Weights of a small mixture-of-experts language model, trained from scratch on English Wikipedia.
Size: 15 layers, width 384.
Experts: 4 picks a token, a shared expert of 128 neurons.
Below are experts of layer 3 (counted from 0) of a mixture-of-experts language model. Rows are named router (the router's row for the expert), gate (a neuron's input weights, with its number), up (a neuron's input weights, with its number), down (a neuron's output weights, with its number) and show model dimensions 96-191. Each number is 500 + 25 x the weight over its row's rms, rounded and kept within 0 to 999. Numbers have three digits each.
After each expert's rows: "comes before" lists some tokens at least twice as common just after its tokens as in all text; "mostly gets" lists some tokens that are sent to it at least half of the time. This comes from a sample of Wikipedia text that the model never trained on. Tokens count by the router's weight.

# expert 0
router:501514451479498456502484477496467477477510481542505514483464502502529542487525493502503495532423484490518486517495486544475496500473523492513513493495509472516522500471530525461495470527506502496496462526490527556500475492482544527500536481467519519473472470514455470513465520459537497507
gate0:548488485477536526508526534451482486552504490497508498501467549485483479512486488506511522519503489539464543437512467542533418522494503524480500520491501520480459532463487536467479508536487500529518517481486522574487473470478495494532463477537481498491491505524529550511507475496545494515
up0:522498531541566479522465514455470517505475493556491442507489499496495497520515521479490526501527493506505526488487486472515510515490522510486481487512501482487520478507539552483441530516498481513493470490509526539499479442518495484517475469499493493493479493506501478498541492496499485499
down0:475494546509546450496476486476487526544517530549468507512510517479516484520483476502504526486521489536542494508474517501497468515478495480450481552449501507467501525465455518507489484526513496502480494528489505485474510527529510504488453513497515494510446526455480523505509525482464541471
gate1:523508514464525487541456526477508466465523466505476465506481543508481510489523536511479519492451531494511499485505539481490512535455500461499462511526516461525536507448504500509517526517473480500478491535529518516523464525522482536481493442516481482512465507485496488509560453498489496483
up1:515512467480529493489502491496515492483501516509505492472458494450514486497518483472509489469444473455553516522524557416496493477502521493503511488516498463488516502539525500524474526507503515496515459508504441511524512497527516501536530515524507502459473495478485462515461464510528470468
down1:528470486459522546465557499479434497519496480503525518455503491486514536510499488494492533500484490496500500516492531492456448506501525493514481485472504523527474542462480469544463484463490490465532534496492528516461547544469529473505511503518468498492441468484505519491499491511524483494
comes before: "\n", "0", "3", " |  | ", "4", " | — | —"
mostly gets: ") |", " |  |", " | M", "a |", " | N", " | — |"

# expert 72
router:500521481491538443523473468491492486497514467557491464486469522516533561474501529519465493518452474502506513482494477523484500504496508490507483466497505487536516541466500497476485498523509488542494475533533519528529507515481483473492518456500476480485474489461464453528463511481514514515
gate0:475525468460514505513505522505516495510491443472518466525478501555513483487491495538479438519474491490493503486476493532469504553440476516543492500483521481484483492506538530495454478515491458481516485524488569499537502501487535502500541510481478492488535468482467488529499485487505459489
up0:480526471493504509520500533525533555501509481482512476518457532569541492484511523512554497501507509524499487560523516485468522508503502536503531501505434519519499489502494492509480448493508497480589517452516505490559485481445492512566484552549540462527519505470490484528506487520492491499
down0:503497488500499523544483444519479501503529506482537477524502485495488516505482471505499523474503451485494481463505498489506492547552537533483550509528499471473534518513514489497475501489547541458532481455497512532530530479468483515474498514509451564485466513501524519492476483511491495483
gate1:527550504490539484500501475537498493518531480516534471463484463473536524479488530525522487554451513522532489512502492483468499550470522447507503501491528497533502520499470496483504487503521506506466491527459502495505484493484520510466537492485479517479470492489473490506471517479500469482
up1:517482493476506504506455533447492481473493498480499514499486493536513532513525460450467483478521475493496468460472481548498470470489520538497475496508492479484535505493568524499477455527508459529498510494499528527539484538489485510500477466492514520478480459497517470527519468484583493539
down1:471524541547492485501513503513488531495484532484484511539479520478510510492502506541505479532519503504452552505530519488517499476500518505509478530496500456508496493508459526534477510476526487527497490500529482436481470503498517532485438526525525471486498550475466538530528527508577501469
comes before: ".", " | ", ", ", ",", " |", "–"
mostly gets: "ō", "í", "án", "ović", "อ", "à"

# expert 30
router:519516496457527466514499474457462490500541470503497491490458480539537509503516517529472446537458469510504505476468495508490480517474552478497480490486523460530510531451533538487475484556524478552521467542500522527533497543461515520504503494495469508513470469464513494534480493495501505506
gate0:495509520490529516510533515492493491525471482503512502505504521509493492493468499513491471509492497495488495480509491535507484532500540475505512506515531509464530540498519501498514537488464447514515534531493502540476488456481487479496473511525517475493536521537501421549505515513508483491
up0:476525523460466517498510492517481481507508496531502527507481521492477502499480489475498482487526512501509488545504489518504511521453523481516499492527509518475521544508525508498521577512470504488508517534511482518467487487540525498474451469561498501493510497532471473587474518491496492467
down0:471480501549528541494513501484479536461509462484499509476481490477486455508480466522540456490535502481505529478467530538520515455518473491541527511493494491491534461497535499527521525467467466500502486504466505532473513465501500450518539517507487525515520528536508471506515507491513533476
gate1:542506505501528485492486504495481461496510537478537542500492500474487505507532472485491531506468472532531503468523524479526494551523488479504518486497511486506496549501485499513525477527503501476470434520496469511494521531509496493497508485500493524513454492545524494481500480489488458527
up1:514507510494545467513512513448536512521512531522530476488493508524525490521486464504508455502486518524502474528529502484494522532490514494456482509506452539501482505475468480490457519498506464518514497482538494473529489500448494541499480501505521443514494503486493479530485533509487498489
down1:505475457535522494567549527483512521496491497473505482477491490468532472487491529490528505507484480453492543472527522524501528521511500485485499497501476534541475479547478482464502505495516480518489498484517524497519531514488463478510514494519448480509491480496497541485524529496487516544
comes before: "1", "2", "3", "6", "4", "7"
mostly gets: " (", " \"", " / (", "a (", "_{", "s ("

# expert 48
router:499534468494532486511478513494442500495526472499481495502471459501526543490490494501473487525414487516510459471447490517479506519485501443515476503484542494572527525480552535469464504544522500511509495535485530543515462508497502509445504500453475509486484489518490481519474500485490506499
gate0:505507458493468506511519483515476451540513543490526513509510509455495487501532496484537516497478481472527497481541472490478512497499497483491506512511516516502459527527503496510532473488515562481494500510529525501493449500503529467499495494526477526491478501546415544475485470552483509561
up0:496490456534497500539546509539476447521540516474502507528508478453507493486500508478548528483509496511529478492507470465505531513525476502469507482497518528520472524541505475506536483486496553484496487516545531485482457474524545465475496496513486541481486515560443573499505478545491499564
down0:471483524526548501469538492520512496492519468428551481487472488510516542510512509472508501513505481491542473508508469464504531504506507503485479487512493569503499507490504476499522520499487519523458485506471486508486482482502500472488458497509486466505544522526409521489487472487477473456
gate1:459485515531459518469513531502432526502497537505473515511483508492502514495538466526536510511497435526491515478518501515525475469479483469475492502501541516504514480467498513543495492555510489476520517515462506496502509511507497512525501493487446543530502485508445468487531495503481524488
up1:513490511498493523505448478488534470478513471475529459481487501514477475515475525526490517526537517497502494524500489491463514537494540494514509520484456479528475517480470471481529461462464468516476514509485504518514522518454512494494515504518498464518515510499531478502514502483484461512
down1:531492496508470521493547474523499546473519507465464551464472478498469539492522488514475530459484539469539496477441444521497491482517568475505500475543518506540489527490483497536506509501491513483532470548504475516538460516492485505519507500503493430505501502492482512516478528501526523497
comes before: "\n", "- ", "=", "\n\n", "-", "= "
mostly gets: " / (", " ft)", " sq mi)", ")​", ": United States", " (CET)"

# expert 38
router:541508467484538491508486477483469481494522471544533477470497496496524542448498502526467469501446470510493468462504491488458491514470508452514485487500526495540502535463512488506467488560496488514485488511493522547528491492494516540491552466466481494490472489475497468543497459444538494516
gate0:463516484477520466530499499498520477453517518524490488478538493504500534484532505508482485504458483490513500459517494488500471494492495459451520523457499457474514489514515491498494517512503501557462491502514518500499512528475506469462519520514480487471479482501483490492490527485527496487
up0:519514519551481513514496530485519502481447487512514483510480548514451514523489490487472519515526524502526476534475517503506553563530527516490480474522478541535507477456525523477470484540460499488524499522493481514492487494480507520492481456494507535539521471528519539512498512497465538518
down0:509458468470487493514461516492477507548531506500492521513471488517510475504515467514462530504549508554464502453523478520515502509498437444478504525530497474480495503498489519484524483507500503492499483535477506488448514492522463512535473538538498480548513455448494532538499470501502539518
gate1:523474511528477511488510523499556508485550471465505460485447548530496492483538451488480474558515476501532492471436456523488501546484497508488499515518495509450514453511497500490497472492500465487518502490497516476475514482492491505497480472491517500480536506519470502485504540481480501536
up1:554490515504479491509502503513486500498493521453502513519478517506499494463476484541446515488490514476483479519454487484478511500480483481524495501493506502473454478513466534486514491511512493492512530503520509484502504504530492502533466467528488494536531535471514490481452510472458525463
down1:499504477511491483519455457497523466504520463508516514481508520523525475514484524490502498506507512511533505493478480531461473469457494515457468484529493506497512467560504510444468491501476526578509503492545520506490491485499511512470464492538567482474477490467526499493484515486471478519
comes before: "\n\n", " The", "5", "0", "8", "00"
mostly gets: ".", " in order to", " when", "ri", " due to", " reasons"

# expert 34
router:519530479480544461509492480497460492472515488531519478486481496529551550453482537504488472525447488512505498497484505526469498543472509490521457464484518473514518543485494525473483472530521474537489466515483508514493483520479503469461525483466462504475459479468477460543482468486521485526
gate0:513512473492516496507469502505476448492527492491526494506506467502526511501496509504494489485442478484530469473489453508473473506478519456489507454474544471532516520486531492443469498534495494568481499529505535520521492517473520506501522481502449508492486492489478475491485493474559460510
up0:511486465474474495514513512486539442481503499495499470520509516501522463512506509443502480509482490467508510491527492475484501499519481486447510492483548475591470488505555470524457525512514477497524475490510497497485515516470496498492461455491430483512479500475472422500475515481527476459
down0:527502504495498456535497462467515478480472499534518514493500552520477501484491497476526496494503498475465478490507521555466490463504505518526478523501451452505505495497516515476517520505516515477541452518506482465493488472486490504509497547526508516500529522526466498518503493493509546494
gate1:491534526427487493483506495477500443521514511518487512485507476471527504461512525509477522471495446541494560451484510490532500485492476455514470490471480493477546519499510485504512489494505515472452509485498517500534514505513489521514501514474492503495501499529498455493475545492493501464
up1:512519501456485492471520460508520491519551480487486498495529486506539523457482514527509518499500489433485480486498499521529524448518505539524536523491454484504514431508519488503517519519521504473456486463500491492505501540525489500504503525490499474520497496522518490468497523500485478508
down1:506531534502525489550484458545499503451488519484449444477518462494459553468471501529495513485492463481496508479520462499489497500510472517504499496502479478535539476521473491511503594528531490474498488547531495477504458479531506494455532481495472496458535532501487466503513522500483505517
comes before: "\n", " | ", ".", ", ", ",", " |"
mostly gets: "anthus", "^", "–present)", "a)", "T)", " late"

# expert 95
router:493501502468553472520500472468493475446526497516520495496486461506541554483515498502480472508450459483513521462500483491473459550453516481506458493474524510531531542507523522476483466510520482554492474522515512508507475533486506490494545478509496513470483470476467490502485484509532479532
gate0:464531518495496494491496533520492503491521509519495508503475518491498525477513437531442526503476516524487507489483462477498516518538486469462446466475508519498528527488498524453502451503520496497504523528495495526480537495468499560512480487527461514477498480525488476533530481466511504523
up0:466524548492456500473489502539496528511477504510492536519495493459488484533525500493467568513481467542512530511476490498481499529546479445512476510488468516544480544487472500521539487495498484470535523539518453485478506499484483495492499512527434508468507521524509494500520513486487467501
down0:548522520527512487490505524488500517481529525486502465525535491483508526492522498465493490524493527515500501557505531482514539474504547488447530486501487527539503492498523499532512504515458474510515505477524447488532486511542486497476462470500457523478491470518507515543480465515499499509
gate1:524517497483511481487488505524530515528438508526523496483466499467498493533489518442498539517514480510506514527440511509474551521526517493492483478503497468520502520488476539480510490478522484540521492507529497478485515520480520527514507515498495490500498476514511488496474481465485492495
up1:502488507558455481551492521472484475539510474471471458480509529526494520513516481552489503503485525486500474480523480524515449473509485542509501491508459511508442441450523486479519494535468473501487516486505506499522499487515449511510488489503509497492474557515536478486529516497476477494
down1:573469492520484503456503493486510485470481528523492459502560461434508526491489492488459524472468515496521503495510501473509518494512515492508539473508470545547487480472487540498483537521508554506503479473522455502499516507493531511428507466495480497528520532490499479459470482500492543490
comes before: "\n", "\n\n", " The", " | — |", "\"", " \"Best"
mostly gets: "\".", ") and", "\",", "',", "\" |", "]"

# expert 49
router:517513468499539470495487473497491487480500469539510498481472491518522545457529509499457479535447507505489499491507493522477483526494529466518477481494523489528506546478504505495490487518507475534486496535467517494495481519501517496490524490433480489466481466495483470534483475491497476509
gate0:493505497511524485520419464479500498496475519510488496486475529513506506489538526490474474497508496516493479483485490478471504464493504459481490486541509481468528488491525541489465474503569482509452484490485516509531484516496519476500493521476500496486444510479513493533494499497538456513
up0:526526480497496484503535571509489470495516439495532509498490454518503510518468481495508488502482440512495472477485471520503494518470492535516497487481518492517459514491537463499532517523448497492524514561506469496506522471498494521477509469499457545482539486527476521483490475520497474503
down0:472489523477504540466474473486546519490525508525477536515497501461488486508510484490592466450509500504528498545532483489477504519500517481508509445506504577504510509485538527474481520508485504493475512554491524504536514512461489482530490501494512488510440487502484512533477498507516489488
gate1:508540488467516479509447481479482482487526497507511476480471466506520521449524514473501450513474494520523473493492480518490480502437508505516498458477514474493510507469523510493481465532533495512487499524491531534525473523475533508483513498475488537456484462495468474506477480485508499557
up1:466535485464479518476472504468530500504504527514457485514476451466511497449526507502530451487519511545490484543513503525532497494469471531498534487518473518488502502481491523512492479487511533486498543512474512496523489483509525513518474540487491516515515479487477483496507495478466533533
down1:499501475462494478497516507473459458539499491461513478454501499521501507492456486487459535498491492504511457488498534472438521499470551496513471501504490494508498465494527497455541483521459440476558500508510489536554458511489506477485554531466521510533478479499551530487473476469509501493
comes before: "\n\n", " The", " | ", " This", " In ", " He"
mostly gets: "ou", "í", "ä", "ō", "ö", "ā"

# expert 46
router:504525472456514504524499495466473489467506462499491490497485504518552503464509519501453492523419472498516479470460497526492477521451535507504495501483522452524539552445554534495490488524497473514483490559492539509506482544481524521459520477495487514473479492486496512539489505479517447514
gate0:506484534503504502567469538506512474508526528519450483471507478526528491491513503517491492522543499534533553483521486484522503486480513522443523515479506533502521513468525504506505512530490484507515499471480495493516479492532497516474502498479534541531504483511500523508516539500470523484
up0:470494458546503493506521480474514528471419501466516467500502479471535518521467524477529501513501513511521499515526512518487535491481492492471493476528500504496482474488503469506484510480519498513491525520536499487512510489485503472513488485474521495516473511502519509569507478482491464488
down0:496496508498508499508513482509512480535497518487523498474522499472514539483518457502496548487489458499518509509518483500486526495501495482504505438503476502510483564505492490501517472459493500457474497501508487513453447484520535486498519470506495491477484511511457516472513486532480529512
gate1:513499472515500483445467464499486499513476478504532509525491526529512508507500473495511508456513462472505519495495487568488527502477527473535494521513459501536474480533478517496518431465483509497507497474535511494471511527420466520508517501520467478466509501518454478467538492465512511552
up1:506503527540520486529512520436501529477531544498458492496482471525534472505476487517488478505549468555499543521498498512507511513513484496453497525469462503435516478496480520513467483485502460522544507468506497476532480442476527497521487536501520501524504501446519473512523522506515532516
down1:516472485506495537474487488522494470534457521520478528493472532495519545526511501539529537501527489531498502517521491490511561522529454472505467465516450478477517469574490469516499506480523513442505493480484493520450500493457495509521519516500512504487482540573510464489528479483528523507
comes before: "\n\n", "| ", "The", "1", "2", "=="
mostly gets: "a (", "s (", "(", " m (", "i (", "Scientific classification"

# expert 86
router:508541477482508503484466485467484484476500484529528474483477492512508541476516508525465491537453484515493505504498488530480494510476526501524475461490504462522507536494541531500483475516513498514515458532477533524502489517491517496465520473488476515484462469531454456497477486458504458497
gate0:544514476511525476527478522461498505530523498485535481459524490545519507493457504515486461521477514513511506455500456499498496533483464469443467466483519480512516489480468516505487504498532450499480481541474508510534499515499503494464509512469483535539447484479495500525475475525547458500
up0:506466505502505516483516475513503552476523473496516485504483526533503498495517499507513512538495497482524459533481496506471501510528530483535484501502508537485491449500524537472515473516534508515467572458513495505498498471479480494525501492488473505467551528517494512491477512473457512498
down0:527493530494484459531506473488456545507514489521548478523505537478503487470507470480521516514540514503431472487479498511506540490537510476484510505526491501423485464498522511549519536502502471515510537470506489526484500444532523463510527533505515497472498472510480455547499473499485531501
gate1:512535443443533471528505505527505503491522507505566504468457542473507485500494515489463497489483506503546512478518503488492510521487463521472496453455549452500519554497520486492474478510517482499486475545516536496511504495531501515471473471482493524480449493458514514535487486484525463510
up1:492515455442494511497507543532486498499534504461536527522531514491511451511474479503469497518476499505507505511513501445506525530508539494479487523496524475514501455530495486486533489515518522508507564521499490476497482515497485528505492517523483495521554520506472506507410495446488471484
down1:539487505488488478563451520486512516485510542514509503500477554524501482504472496512509501498499522491496476490464484510483496516544535501488515541520481482510495521486506529528494511503516473513505543491465500492526485499495535507503532522487487454502532493499503463506525524458497491473
comes before: "| ", "|", "- ", "-", "  -", "- S"
mostly gets: "  - †", "L |", "\n", " Pok", " known as", " such as"

# expert 64
router:510522449478523466505464453478473504485511471553513481512473514515532562480513515492482479494444475502519453496485479500468466520472536489516470485458506476527514529493537524450493468528523484519483459551476528543498472523467494491491542479466498509476455466455471494495481499487525480543
gate0:513547504487493469532490466482540486506492498518510471502482504483517543460506521507450507519466493511512524460494496493526473496469476444475487471501498487483532493505476507496478499497482496536517490510505496489501480522485537475508512495498511460471484505493497473518486509460534485522
up0:526522491507492499507468514501539504523468495478518420478570511508479499520447504456489513492522488475543483490482501449501519493522490513433500490510484510487494485546490496497506500469516489525467494495524480486524505488485507504493465493503555482466505498478543527490495489460528473481
down0:514499519488501491494483512474475517494533464519517493484530516517467476512511513504524507495459445524478526498466516503512488503554512489505458533500468543546471487497483519530486499502487508494485488517514490491503535545509464531514547474526523466556466481507482460470540526514461502489
gate1:486500492477490516511465498463533485470501502523498444459528486566475539504478538525502539467494515454492464490477508522503502498510488521443505498462509487485521516484495475459466506540440499480519584474514501492479515528502498531509499525512495547459500470543548510502494499478502471480
up1:477478492475479518499442519494448516552506517468515486487521441521508515496521502448537455507516506540509493549513486534493513507480520556474549520474469539519509492489488510516479512502509517530477550528516484518559485492513515528483504519485503527464496459449499479540517498470492495526
down1:511512503497485503485469488500471467494497499516456552476527501462490449512463502474506500479486478502510555485484493477513471501524540546508503566459496486478497486496543489494467495488495483482510475511528475489474479506513533572488477534554494487507479496498501460468508479475530521496
comes before: " | ", " |", ",", "–", "; ", " "
mostly gets: " | USA", " | ITA", " | ENG", "  -", " | FRA", " | GBR"

# expert 83
router:523545469490516442510473466487488474501525478509487485468470499527547517489511511515468466510461471483515491499488505515479506511470529506538461503484536490539539533493539495481494469529523477500482452541499518501491480526478525525478548476491483532485477446489482498498487492482501502536
gate0:512528479469528474496504524497477500490521432478527494522502496497530521506507504473491488539462464548517467526490502499472453510479527502508520493453536502495546517473499493455501468512509476530509523514465512508538483543475502482460523509496491549490492491498533519487473445507526456516
up0:453536525439470533483438451469507501510505498536545496503509488467497541502518478500494507507520489532493498523484513532462562523496554486501503452465506529563489564510502516483500432479516501505518513534512483490460509489459527480476521455499471551499479467527501489516558456450443491526
down0:496517442474510509518489537520478525452520488492529496513510492520451528527504520489521457503512491531550529514538517517513550503489501505461552548490521493509486464508479487497463486517504495480526505520426508562495473485499517504515510479482509484524502526487487502557483502490537500489
gate1:494501532501509504509478487469529487514510486547527496503458499530470508471508519531493491469455493499485505493493489490475488515519496488462489512457455508517497492488505512474450431483524502505495495481514503520510546500458488542502456497524521492445451503469486466484538467526509486499
up1:492533537503483494485473480499515488476506526540513510461545502517544469540495488471504512443499497485513527504502511516512564476502485517463526490510467511492491487550484527522522476484518498507537498506485475471524542545481559554543532480554542540493522465538474476501542509467484501514
down1:501505529518472520491488542459524549492478498452486470516509463532489524501492530536496533519510509517468521526490472542533477499494504502484523529489489489452477465494481513490515489578482515490514509493495491483488507504513520498524459512517469462502523447522469453487506486530528517479
comes before: "\n", "\n\n", "0", " ·", " The", " Active |  |"
mostly gets: " | Sp", "L |", "°E |", " | Sh", " | Q", " | Mount"

# expert 32
router:500501499473532473527480504460501498475487472538545485462456505531560548484486515526467506481439492497507474453466506518494492531467531476511464489483508473527536514521508521458467484504503493530466497525504518511548472528462496498467512476496502481477480478470499482515499469461546493522
gate0:490546467502487491502480486481468506458511469539499490493525483512513548535496497491493506496502408519440488509455500534480531484499489489504493470510532494482516500500478489477551486487465507526523514511517524492502499487525491510506523534494479505514515489518536487523445516503471479485
up0:528491514519483527493530501521496456536516514470561485489489515488494479511460501507494527535478504546513493467509485440500526477522508470467513493499478530501475532497460479533562486509481500519499527500545506531482527484462476552445476498536476449465495524508540467509521498490528516527
down0:475507552539514516502505485480518503500472522489508472485479470497507519488521475463528496518548513487493490523559487487499485538498455486524523514514531534477518499472535533532508513509495474515502500454505472508482478508515511498502515495515481502491484478497480478502492510498516512515
gate1:509512491503523496495453500472514504534503527501524509510499487472542491488492502465478473569532510522505464499513503496520501506493480519468441492486510493495515523493524494482516480537510497511523456499464497530502469465524542506514505477440461528509458461526444467466466455502498494501
up1:501499495511487513521449512526464485480485512519485498527478510554450493512516533537493489513492506464479491476478503538500495490478535477496499480535513505490465476513537519500522518523493458478505501463492521494506539524492506486462494471504492488488480488469495476508431513493504526515
down1:466511481519482488487471518540489488504449513512456527540507497483487488450526480455567514490461512434514498487496488499507484486455519528504515491521518497507505483539523521505470519502491503476520520464491492516482463490546516519482466578547530514496501494502458525473469499456498523520
comes before: "2", "1", "3", "4", "6", "5"
mostly gets: "a ", " ", "ak", "o ", "M ", "R "

# expert 10
router:491514471476529449542479502482505494503504476515512501471487483511491545486518505466447464481445520525506491488476473504458494555471482451480462452478509510518534517483548494485493488546500495513493488521495522527521492538477498495468515497500482541486481495494516481541495456492495465507
gate0:505493523512494526478508463507470527526517477501486518520528525548503497468474529548497503479499526558544483475504457496465474512509512526530489525517485494534468506479440497512471481518500474478481503478529506481486495493431460548491521458446508458511521509476460490524544506526544473496
up0:498466454487463517478440464489526548528536497488461470551501472510494485531454501511502521501522499521477544501491548519461523501485502477484486491508536508545499537486489442508496457489500510514507501555465511467504476474506520508490516503512469507518496484522492516508512455489511505515
down0:481545507523523481523538468479481516518522479478511546461495492512533509485444498438522473477463507476486518491531523507500471520459493525482523483498513469503519485490464509541484508493479499505492519518484530502473516465498467518486497528511489508482488462506492516507511486493531481513
gate1:489474498514504501430471512523488447506509514525525501505503496562509515479514476527489472482534494470505529520506541526507512471517499529490551508486494497501483503537502467502477486515486504478504505436502485569494535504514485513511518501515499509472490502502480518460507517512492537546
up1:552498505466524508519498480486540531481489542499462504482488501457485495467494542489474497517505519541490500513512522473499500507488505510518456503525467496482486502461450524494532525510531488504507497529514483464468454443499519500495496524496510486516521496497516519520477460475479503438
down1:523479457497488450482518505504491514488550471511507473477474529491512507471502464562473453489548476530510532496512489521491494523482548492474523531448491469470535480511471505528458490520523476456506495531465463483495499473490518508497507490505461508493494488518490540548524491463477538507
comes before: "\n", ": ", ":", ": S", ": B", ": M"
mostly gets: "Scientific classification", "- Kingdom: Animalia", "- Location", "- Height: ", "- Country:", "- Date of birth"

# expert 9
router:515529472479530449509489507489487487477523475547514497491468494518530540474512497528464472508447502509504490474471488502456491530478509469496470477487517472502512534511497509488476477523534479516485448520511520523507480523485508478480538496461483512482469455490475507514461469449530501529
gate0:523523464464501483518443515442530453503492487530456474442464494526500501499508542509518471493491502503522523476472498493469500510460487498535539486478485517504499493508514497473496495516521464484482525519464541458526486512460510519523545515492500503471463500515498497501498476460506496515
up0:478450445484482476462512521486504463483501486487495494490526503493516451488493551490486521495522500474531506535453566500538494480548488487528591491502492491501525492484500500525518481508482504475512498491538520492479500520520507507526475523543529466505509517530507499495467498494475510515
down0:536520488507510486522538502535462521545482491490511510464470513537500522493541520496506508486474469522483526518504504549501512495515492483538522505512453473537454553514486483522466492461521519475535520480550555517482559496484481541456495485516458493471511499446477513547483516572509522491
gate1:510519511454514515486484475486529451514512502469532515494516524474559521480511514469455519482487505553554508461500508481446491542465489508478494520469501517502520507501512526496473434494528464539477512516505498524510446481461517520491528502516493525466504458525499503532496446490498493511
up1:491514491461496538490466488538476514508582527493532502504499525486541488540511465492479486509508486535501511555486546500528463508474541462462523482458508501450611518490492482514523476484473522509499514502492506489483487505488522477486490528483531522529464484541512513503498504494478518548
down1:492506492455485510484495492483439508485538488479546521530491520524521545504510531456476486498517486484470492549535516502471503497494504508543485483462530481521518474498537451544529483538475469499457518441497533524496453504548489477499442491496486484521520490471490442530489481500500475513
comes before: " | ", ".", " |", ",", "; ", "–"
mostly gets: " Syrian", "ð", " Greek", " Palestinian", " Polish", " Indiana"

# expert 69
router:505534471469518469507478481487486494486538464519513465469473496518542560457512534521471477519444474511496491491461493520485495516476510497508466488484497486522492518456502534477495480526499479540479460524519517524513491514488498512471526485475463492468470464486495466528487474485513486527
gate0:513499477447533486538490497484473483507517481502542475443499501537515542448505519468439484506465459471510469468502502525449514490485517498534490475465506443525504482502502523461504494538495516491484503527491556515510463515473499532504550494481474544457492481512487488518483445492495496515
up0:481541511488471512524513489473493510504484517505475495507523478423521493531513504484517542511513475537464512503507474496536485453489490519527451500535530494527501531484502498498464526484511534521506555474508506506484525479483520491457495466523501488548471506461487450504493546509512515478
down0:540489543487458490513492495467486536474473498525494497498512508521516508524457448519468490490530528464518472515485492481506480495518503509549490519532505502478500511528543504499484501490529527486499473517516484474511511476504481510493470518489500452530497541504547522500493523487508499524
gate1:556508509515505469504493470484474462498486483471542518466487477509510526490500527490492482532470484493513516475524478513457463485496531507526477478485502490492510493464490525491483484530490478534450488501479539509538499498468513529450523502512501521453473513493472487496481460493509439530
up1:493532545495501509495523566491436467498498501547446467491494470528520533520470483495476529508507492508468488492557510516489495453489460503514484523503537511515524474462471484530455541520464446461477471471467459515520510519486503502473509515519502475494548480448479488542474533517560489494
down1:511515515492486499532450518490471493502502510514502544502500466505466513473488499474490498437486500488458478466500488528486491525485490525495479502542511526480496468488532473567526472478539544507520471532493488485517488490485498514510549504516497483507527507497524538490468491496535484547
comes before: ".", "\n\n", " | ", " The", "–", ","
mostly gets: "s, the", " world.", "ians.", "ists.", " it.", "ism."

# expert 53
router:506527480471531460518493496480488485497503481531524499478451470515525561471518512506484463477443498503505472472468481520452484517461533459532460482470509477537495507492518535470502491551519463531484466518493512521519469516465490490480523496480472489493485465463493481498479488472520490535
gate0:537524474495542479524484489485471497492522463493507479468505458548509530468507520480464465529467479505500456469460470512500480521480509472520488499472541480513534511467507505467495471513515491542477505515472521545543462535494510547492512467476461518473480465494516485539476470482511474510
up0:510456497515489491514493480516527491495502519532458501503513520496473499517492515551464513514491526475511523486542483461465582512466524459470499491523510478499486493485465533526507507513498505466528496454507486513506523513466502481491471533496500509498474516498503487484520517517533520479
down0:475500465495483466496447538511514559490519493523477452554497493469514508482490497528509523483486511464489539543494505479464525516551490488504460547484535525525489491522491492490520527479471487452522535535527484509537528527486491497504507507445484480490470467511555470478466460505448491526
gate1:500488485491478514502467507490501486522508470484509479505472526524476504492484568483516486477507487495473494498478505538494487482497492529506521518509518493498537524431515491451428454516518493499493535505495534543493496485501481520535504489475475511481496489525515494510537505497496485542
up1:502483475492495495520488509508554488487460508509497555463516505522433505467531552476509543528529495484472552492511494533496504478491508528531498486501539489546506522478515512496509489484518503449543480539482524476452473510487496423536551489496507524466509520526505483499451507523492524537
down1:464478483490493511500477482527507495496490500451507512506518493415478517518481485505462498494497507556518516514536511519504538506509544508516487510460530474487463509509523468477501470506463512515484510479471467537503479486498505466460519542482525522500467506500549519485491472496483502506
comes before: ".", " | ", "–", ",", " |", ", "
mostly gets: " Sh", "50", "sch", "65", " and were", "68"

# expert 14
router:498538490483553452489514493492465474467488492530498495483471487542519551481506490516476469531451470488511516483473489507463492520462544485521439458490516478542530518470513538463483455530535463532471459529480523511510490521459498482447516503480485493488472467479486484518486501466523498530
gate0:542483467505526542518517507509495520456487483512540495478482481474498533478498505494463508535493481521556455514477496480457511512484492505497515429462509480466523504444542486473499498543564533456527529531502489532517498500492531524481510465489507515479462458501470508537482490523510498509
up0:492514494461455487499485485512458477508482495476491554556533523494520545475512465535476500534485484470474448478502462489516465530509505489492518486482513496499520528506453452515502500493476465525498525503505527481484495489517463482467493480502500485501489540509513454495498516463492515500
down0:503495480490521496464513488480477531501497514504476521459506485522466526502524520512489482505516486482500485516471469480508504472536538509518458506536512494509489479513501465458520513508500525503455482512456551498495488531507507512527539555509514448506517458472480493494453544475519457493
gate1:525525496467509475527461501478480471492551479527527475488484492508516543476528525501469483513456500521529515498474488526489499511491481449500492452494535472502517482481496501486451488474492514536486514547495534509501498529477536496470510473470438482500484483494499475541489491443541499519
up1:501472484467484509519497449519444528474485484471534456488503546521496506499480496523513504456507514516500441521482521513526475505537493503509540503457471499469546536536472561542481472497512535510492500541496520499447486493486487478530485517567460494542493515463488473519505503507493510538
down1:470455467496498491495498462496505498509527498484482508496518518552505471502523540535499494539532498499494493487515527517470455523508499506532483491500493504518506506501483484518464491496525483516502487489460483466510526488500531523538528486505519434481539519492497464491473495491522516494
comes before: ".", ",", ", ", " | ", "–", "th"
mostly gets: " three", " two", " five", " four", " several", " six"